From a checkpoint of a small mixture-of-experts model trained on Wikipedia.
Size: width 640, vocabulary 9260.
Experts: 24 experts in each of 6 layers, 480 tanh GELU neurons an expert, 2 picks a token, a sigmoid router.
Training: a variant of Adam for the experts, 544M tokens, 8295 steps.
Below are experts of layer 3 (counted from 0) of a mixture-of-experts language model. Rows are named router (the router's row for the expert), up (a neuron's input weights, with its number) and show model dimensions 320-479. Each number is 128 + 32 x the weight over its row's rms, rounded and kept within 0 to 255. Numbers have three digits each.
Before each expert's rows: "comes after" lists some tokens at least twice as common just before its tokens as in all text. This comes from a sample of Wikipedia text that the model never trained on. Tokens count by the router's weight.

# expert 4
comes after: ".", " ", " b", " B", "6", "0"
router:120132110138113049175177110152155146135105116106165072166150111157169162090144162143057088090114068133149101105109074119180154101116111125134102132127131097137154133136144128131089158163057093115096097054128138183115131134160106166114129162080102095072217101138049116146120140160070083110106100144210157117188166085158106116159072184098240140102145151072075121055144155136116128110120141182131100118169130119158129109131114087145097193123136151200169165117136165159085124160152118
up1:136125097117083092099122214145081115215131110154175148159152075138171098129148132200083126083109103166159092159111144155146160072145136132116107161119130094102149151157146065091179142161159153118118135110143090109101123091093128159113096122085117135123136160086066127095171100129092114130115144143136136202104072120171060071158137130142077088126128121095116121110192102150095054196126075123116129148041131090134117084161139127191148123174156124095101119139102118059124112145110138
up2:112161106129123097115112160109158150150175146186225122130097101162139165155140136176137102088157085130191201174157099112150146088122119094162113124181112174164204164140130181105198151105108160186118149129167180138123128135133126186152158076086113115145157181137124110061137101119122109138136183174126212090186151119144135181125118181164136097088140120105152134093181101157133108084112142107164141120108122126078127094154150099092128139139116129124123134113057183144079086092124165
up3:112147099140131089095136091103108137159155169164078151154134140146182134112139174215074175116146100131141151208162107141169151108130141091136111140127147069128212118170150235105095164125189140087124141134174126105108074160191092157088084192113137122153146178177118195165114154149157164135105141166194186112116161151145145151148091177170162120118099083146150149152126143150105143132146132166154168070079152144131126131116122132144145078165114147165123150134134135120136121124144113
up4:133127089094091211128078142110088111170123148117139089113170151104116122116134159108062143112061098150128085148064082105128170069144134159064147133148122066140133113179084179191110106132131129103140102123160133094069090134195122133160115103102153121121154152074136129160125189152139160231127162122111124164150064128141101128147082121139156168131159156122124121146154125078116147120138118123085072193102125165129143115154108150149097160157126173108111136142128134101133099149135094
up5:120065102136168111142125134068129131154166135096137135198136051151116161118124156133101135129092099088143112134104181104113140136098066156189088148086153090091147117159136163183154132105110120118141123107102122181147116098138151132146100154122123118147131165139165167153134155138144112119153063179145195117160108086130096121172160188110140147157108071123090105127128069120108109105163068130128044102037106125089096085149098107173182101076190136126103153119160180132134177150145158
up6:068103112138074145136130154119127130223134144112132088160009159167153149139179123132107115163142093106150160086156105161104152116098114093109139175109120098080148101067148055098133171105101096158107144125168090081103107089080125147168108132121128105166162173089099119130116064175104125078092143114123125085154094133159143153158198138114130116119091160127149135143129152053097079085129113061153095163157128077086139108078092052122085120111144162143155094116146102110176186155078132
up7:145160153076098121168143144077081159147149093189136155122180203152138135187144099145114125113138159110100158112108119114069054164118128165126124124099114089175116170121127107141150108165129118135099064082125151158096180152139202097084156123116164101146139186106103149178118069080125092092165137093147103123116117081124104060126103211137101132105139080126144099189163116138115121082152127115198089137109170178084137163140150080163161196087130107168165194089142074119118135123183158
up8:135119128159149068101093149117105124147136127181164093103125117208184127109128137122106147115077098101100193165077077137115168106124144122140189107078160144155126123193078120141151140152129152134170135151097091198158112133101161095158077188145170132125127189108187203140140118103095162123133118146139161125084129149107138098151137174161105130114072171113107102079105169161123133139122142145140120137143148108125153168177114146221088124091132095081082175082146162099185118151105108
up9:110137141157137174124164202140125122070115116168102154175131103101170140112192137087086156113113125161153098188107140161061137080108147082152133159139167161166147157143142139162094140156181126118095183130150185123166102114144129148143142127094138153174105111114172148126129118198140113073172134110103163089110099095121099116158134161075131109129170129160145119112126141080113143118147124135123147154115111134080133141169168169132225098148122095107177185090094138155147105093109143
up10:121191132155160150134177092088140132128148183185079103121115207141137101152174099163049111066136151112181131137134085120060075132146136194109153119198129150216170153095088085126126161131152107099187105161084141112130063122120125148096123143132116166101115164127153121174084162097125123124114120089162129077122091156103108089169127196168155103167093177132094136138098152164168152144200132139085140110077106148112123084151128163162113118166158159106126050159110091095091068155066091
up11:154175140178117104148120090096177113160088115100097122149121126129135120144154110095113108092095107106107167087139132139140074156126131116092094177200126064119113185036113130113196124162054183153081122111161088148133141179083131178156134179107161115054182130151103113134167113153077185124150099128110091089139197125068144120088206120118157146171137172128126152158111117162170116145131168120111121166184117106166162069105137136137114131156088127126128177138121121151152173126104138
up12:139153104106133137103140160142135118172095169107102111201119146152157165090139122135047158148160114100112165148170110157139136147074064066081121148181133103073136118148101115123176116119086143159139095126121136133104120155065180157195163132141047140062125160098114117127097146130136149133123103112092114165170174134116148124078104120089175056159091067162183174118098129100076153100117090089171126124123086113064109110165166141126143115178158147044122162144153138199158170192107167
up13:129197169140087155142109121146116173125116129135167180114095132145137133141156115122104164134038109100103061160144103165113155166174121140111152141157148155155151100068140092088098142092135083120099135178128077093122127078104158156160154175183137103153166163111159098132168157119094061114097141141144125133131106141131133169157151147110200130071099151126142119178124123103143200112127133103144115135138080143159181125031071124093109133098137106173153099127135177156105155130119161

# expert 21
comes after: " ", "201", "200", "–", "202", "199"
router:173081167109126083136145078141133076086126130113109119116145158092201123114060130118154136168201102123139105177104130137106148119110113118173140111088148176124110137153096136030091074208128045088102127113108162151153136102142114089094157109189110094140113112148158131181129208113055138105089137126114134091098162115125180120142134099125113165117163143127068089073140150164123112115150193135135127144114070134136106172107139150114146149102119167127153152085111131143095119117154119
up1:116104105082116178140119160164141146086108134119128122145084125103159123160117200151134090096180126083142117126136129137127148150098189097140114120116106122076112175147134136122134140126148145124167131118116103077170075161144135119116152185082102107164119122111120157104150077123124113140131096186113135080078141128147071218171140148181117103097074158130140153135157097092171093111162144136138133101192107100132087094117137078119105155143141131219117127122101173134092184162134120
up2:160081080104201122123126112113175141128155137156164173179101175132100091169134148114082111079142148098188093153097097185124097123144156106136105155154158142106140185107145142172134109141141160103121183120158134145102146110100111078129122112123149143116137121121139199119125131106176119086179141179090141148064137123075035153043080179125204108133125070153133113171119104118135121075166133109126173081130125161109175147108131153128163163152174084101117150164160122067117128101131132
up3:123112178111236129116008155121176127203109193093136162097140150125148097115169172129131149138114146099078149180122140121106086108179138118152123180190147138120123147156142186148145104117116146085167121117140175184133180123125142146147113129112091117214053145088128114161159114115167089142146091132096139163141151178083081125145136143082130070134008034161109101158120109103101091095120127131118133160128133163129086122131060193143136100094143111183149145146129145111175088029167150
up4:145119142152136135110126104140114120173139138123174153131120083156142080081116100132124142095140171085123105106077110114125123147186082163128088146135117172105061150083144112120075186099149111107123128190160142158138131113097145075157115228172115183129106140196142085059110144132146122156105144176043182139171096127111075138141181068135125122078146125182170113116124070123120161129110086083157142148155121192128117096156092183126178102130124144121098145112108091132132142156141138
up5:106176138102079130145134119097106156160173130174133128119180148109159094159170129157081123141152089033124094197115110126139144127133095121112126147173126094135129190114144156151108116112178128099120156084145131183158089128110120106141156201116137184132153156105130095174153144088121021126128096173143170108162123142107066132102165135125136122106110160166176110129130102194140127169106105131221069105106128174162138070145127070150066122131098121123132149150164102119162135153100120
up6:122099115103143166113110103097146200174120180159119115145140136193210109139134138135079119175107115155096073164059148202080148168128072142072101128068138124088182139127135166133148166132137156173104149083079135171114129143081107131142181127118086169164112123151121181149202118148087093132113126142074143076121101116057139129093097073127179101112045111135150133121114122101161090068151113065168162110137145147092116122110074124125169126163125038095130173071108142113137146153164112
up7:089175146121184123097111137108078163169138177123113132142120104087154119109129153103081148157133110085137153134082104165124095137109114110133139152061142132134109105141160095152154129088120119139091111142141156113122077144076159220134086174163109145165156143170190105132122159100118062170117085127141095150147104116121135123167143084158069052071090099195118149123137111107116193097154179136159105159064094194112099177141118119106168129124093098086134171119085137162102095180128090
up8:084088102142132093141162164134159091168105128168176131153147180119146144143143123172104130074145103118140148148131117130092152138166176103109103144120076188140165147114138193116129122072138160105153128115138223156080081168160136068169162173146139117148171153153159085140134148089144082114122135152162138093089102209127108103118125136173127107105106093132161096094142112139102085136114121145152088064109114178152108056102133129137188174130163101185131156108149124122059137185107102
up9:093146123097083122196122106148179108134161090130069117133145172167149095127117115095125130159054129137117145113111112115121144174129170107109118151088145158122112217119147057098143184174164134188086148203108109058078086168124134151131156207025124160112052148108154169152137136167124174126113171136123146123087120149177156140165149139130142103164094074112119136121169081094142168170131098144109141097170185130146133110180149108081161132177159115141145107102091113124127156124111135
up10:116133051103143132165126115148116120149128156195107151104116147181091109084186141091063135119092076169084126135148122138147143134104107137140167145117173157120147079121163089121132174120184075221170098167187158063133072129162158138118129163131139152080162140152121135141158104138139125138155134092099182106217088123125137119108079143077083073178071148181119140154165150127116103163157141111142076071145135145119132104140118121067170111141114104120098158193144169116055135054112164
up11:137080142093105144155062080165111117191092158110175156122151115145112088183141099139100112106125128096119111149145087162132180148171136158120130172125149156182177082145205118164145153129172138127122142091115122050139051135125156137159113088091085109126158111112097158103121147091144105133084121128148119133178131128174125096118140149151087109129100204114163142101133073117090121173135123081125091190133131077138114068194120171115140127106175114080152135154142116113163146139138130
up12:125193149112090120162094123181153115171160210191128144130144116095154152139139140134124153121108104111162148122100129149120097144101150158175085173216140116099150080192103123185194125200135100103142124114141151129122084178127129135153126113119139100140162098129164128155126132122105127155113189097148161146157165096152112146102087160155125142128107133112168119176104120149083092107176108171119112062097058176147121158072141154156054139137142135176121122118126111067165109123161098
up13:132092127165142138153086126119143222128183143148164135176136153118188111174145132187099131172109117093106157142107081202131128094172066191084182125117157099095167096144159165105116157061068143153132111150177084149107153096144222102133086097061088114140145099055113117093130090148121028130108112121083146190151149071118130098169145103155157159095084147144165124121152151079142163094125110089130155110108131113154133099217111162117171114140188091134109116094113181086090098170158101

# expert 0
comes after: " |", ".\n\n", "1", "2", "|", ")"
router:132132092111151141117120154132134146087079054138155139180135167135158173099127064128152151103171121119144108133176118122107095133098173098232177154145125139128085133147136104172103071135122126139089215134106168173117170151109210137153141123109183127149078103169151143145130124134101160167129113144135177142113129095123180119176129072082000167089126037138138126117150133161141134099106040116146135132130121065082155171170179115134118183104113131108132141098110156126145150115064077
up0:140149073095134104163145120150127100181074181166125136128153117092072101129112124112160153102111121120161150164092176116104057144133187187108172101140123198137119132114108114156143134108161170088118148110078107143114086073133114168146162169114104152144140110133163070139146130191048109090092026121163139169123085110108103175181152116210112079117134141136140116146113109109117153153140126140101132130127117142174145110135134163192138161079189054176078102167097126089100075130208134
up1:150136100128160144191131177096238141115110096153160141188114166116149147106112108183120209080158161143063150107133122091109126171106138074131151046199069089112112117117164113120076138124170138175108184130097107097097076104085110128132126147058106158115175205081150154118130115177167120149130112161129183132162111116145184111146163162117127168171135131159171168089161127153151052122144109140122149147106130114162068128135117154069114102129122073095173164113085118137128098102119157
up2:155113132106151132129089097168198122153194107136163182176167119133156132151134093163120117120134133110165177087125170119127066175131159117092094129146145122197156104164135142123083129068133167134149126142191101131121118125090149103125107162107150175130160092133120181083124168168143060159152146091120053147103181205150108169151124161135181072073119111132165181146147175044092125097151131061201165109102166167121119158128118118093151097126151122074151070175110146131088155182144147
up3:139167123141112126135069154161109198140102190117123183110127188105141088090145142125125129113123149080139111173117180125159094017117144123138056173109119144120148183162158108128168166134142104104088130155194151087101099071102148190138147172098116135132138116156172105153127086164136167189176082171119167125158157124113105159086080119136095117160129108122127141158117099141079114152123126125061096091142088177155130127146165111165067145183151124130074109147105134162117117149133160
up4:171151132162076069144055121152141164135145164211157173113184137160123106107151127141145141114126141182211145156129098151118090171097129102116125133147172174212114110083181104108110135085134130156141139119137097081124146080108099084186181095118091155111130088181169056182150155127116069149117142114129131156134094110102140138132138104124134127106121133098106122158068130073177026102126137082124122120131131117147205132124113091160113175115171146046187139147111197130142129113143152
up5:153116122140156135120100130160183157180112104177165109158203149057134104153108218176095142087173135112166150110060106125066078181126152139160148099157158123145130180175134088177115161117174142139186172155116121136097016100108134159069107138112130163186161163136078133135178088093191087135136087102088098138170110182108136170122118119172130117124085155178169223179130141099107121151175185188129162193154140129124117068172111156120126136116147127163105145119146155068143098090106139
up6:091137109112157106155129168116059131126161142097128103129097155148116143184174122154114087090108106113084137145043090102120130114113090135167124217185124149168093127129157108137115147120128136149121080131198107138125123135118109169111111090154107160128086104143134106109092058120143075178134138106190160142196103118146120122152143102150108115087153165130074155133157100096094122139116111068154095145115069120106144134163147119184104166134147134173087148103150133189161146147179163
up7:117119077111080121148124113135140233189105103103204130145144129082174137146175103148038150165125108142157084120108129126134121223097152131170139097125152169127130129089135112058145114085151115146171119208182120092060101129094123140105179140110126152107091083166112152154118154160141131147103110170103091146114126133142092104124186145146072144080080162193097142097116098136114135114155173051141143102197107084124104115121112121116107138090192083177067120119155150103159154136092149
up8:086098162095126076123098140085196148104102194131145137144064127153159148163117126162145144099121127170174190117159143132149127148142181077171153170143131140130164146102122159120151109150171110150080137129100058145076092135184144158162124074187104138145074137110130121088098102145106125236095127105085162061138154167117113088201105097110142111099107143168129145090099083145117120109134118197133107132174102107102136083084090111100105130151170181192150145110150141159090126143167130
up9:175173102053138143192070067181117134157127190134137145104132122156115149143131092110086167140113133134139100162128128161158150134190131101153166151125158086106172094101132115105132120098132141144129116159157146134127022092085181187172162133042110189105187146106129111168180109112079147129179119168126166094134155190106104145107180094109121107132157122218118058134095111073085105059148115062114120135160143071137130146111128134176072155156179091115119150089133150126176160168125171
up10:141135184159123139125126116153155100109122096147147135202104132170120105117099160165149187048174082109148136079118132096108131108128121175145159096168172140163136075109070168211140169107113119159191103152085123158145127119076146192145090119122119119191118140210135125130166122187183163088122146107122099157179170157099161160135112138074099070138143151086113144139102080148143135122107132113134074121111137115133169162184106113105149163150115120129080093157064189147107072155137082
up11:124118096136121111172163137034103159144173153138145128073078090220132148170138097152155104073121071118173165176108103174093138094156188122139209073171073145141083068130124166124152147102126146120195123139116066097109091115120106048138083133131144118132133105154074115176116164160112132146155117138150088116112137180097105107128185081064146123131069142113147137109105177110122178128156093137104037138120079127160147123114111107141137138129134125085146123185087102111132172190071164
up12:106135115052147172172107207109137118170143148125122134131065115151148148100173130117159143118180098095198153161125089174114163082154116127143139157113161162106124143118129153123100182093156179117086117153116138081132135121114074074210143161018175154123144162198158127190099126152130105133110087157095155158147097084134096145157130110153100148152118129137139102135103093136157111112142155064133098166149129103044085096123140113095122166081141062106153098156082150133099130133110124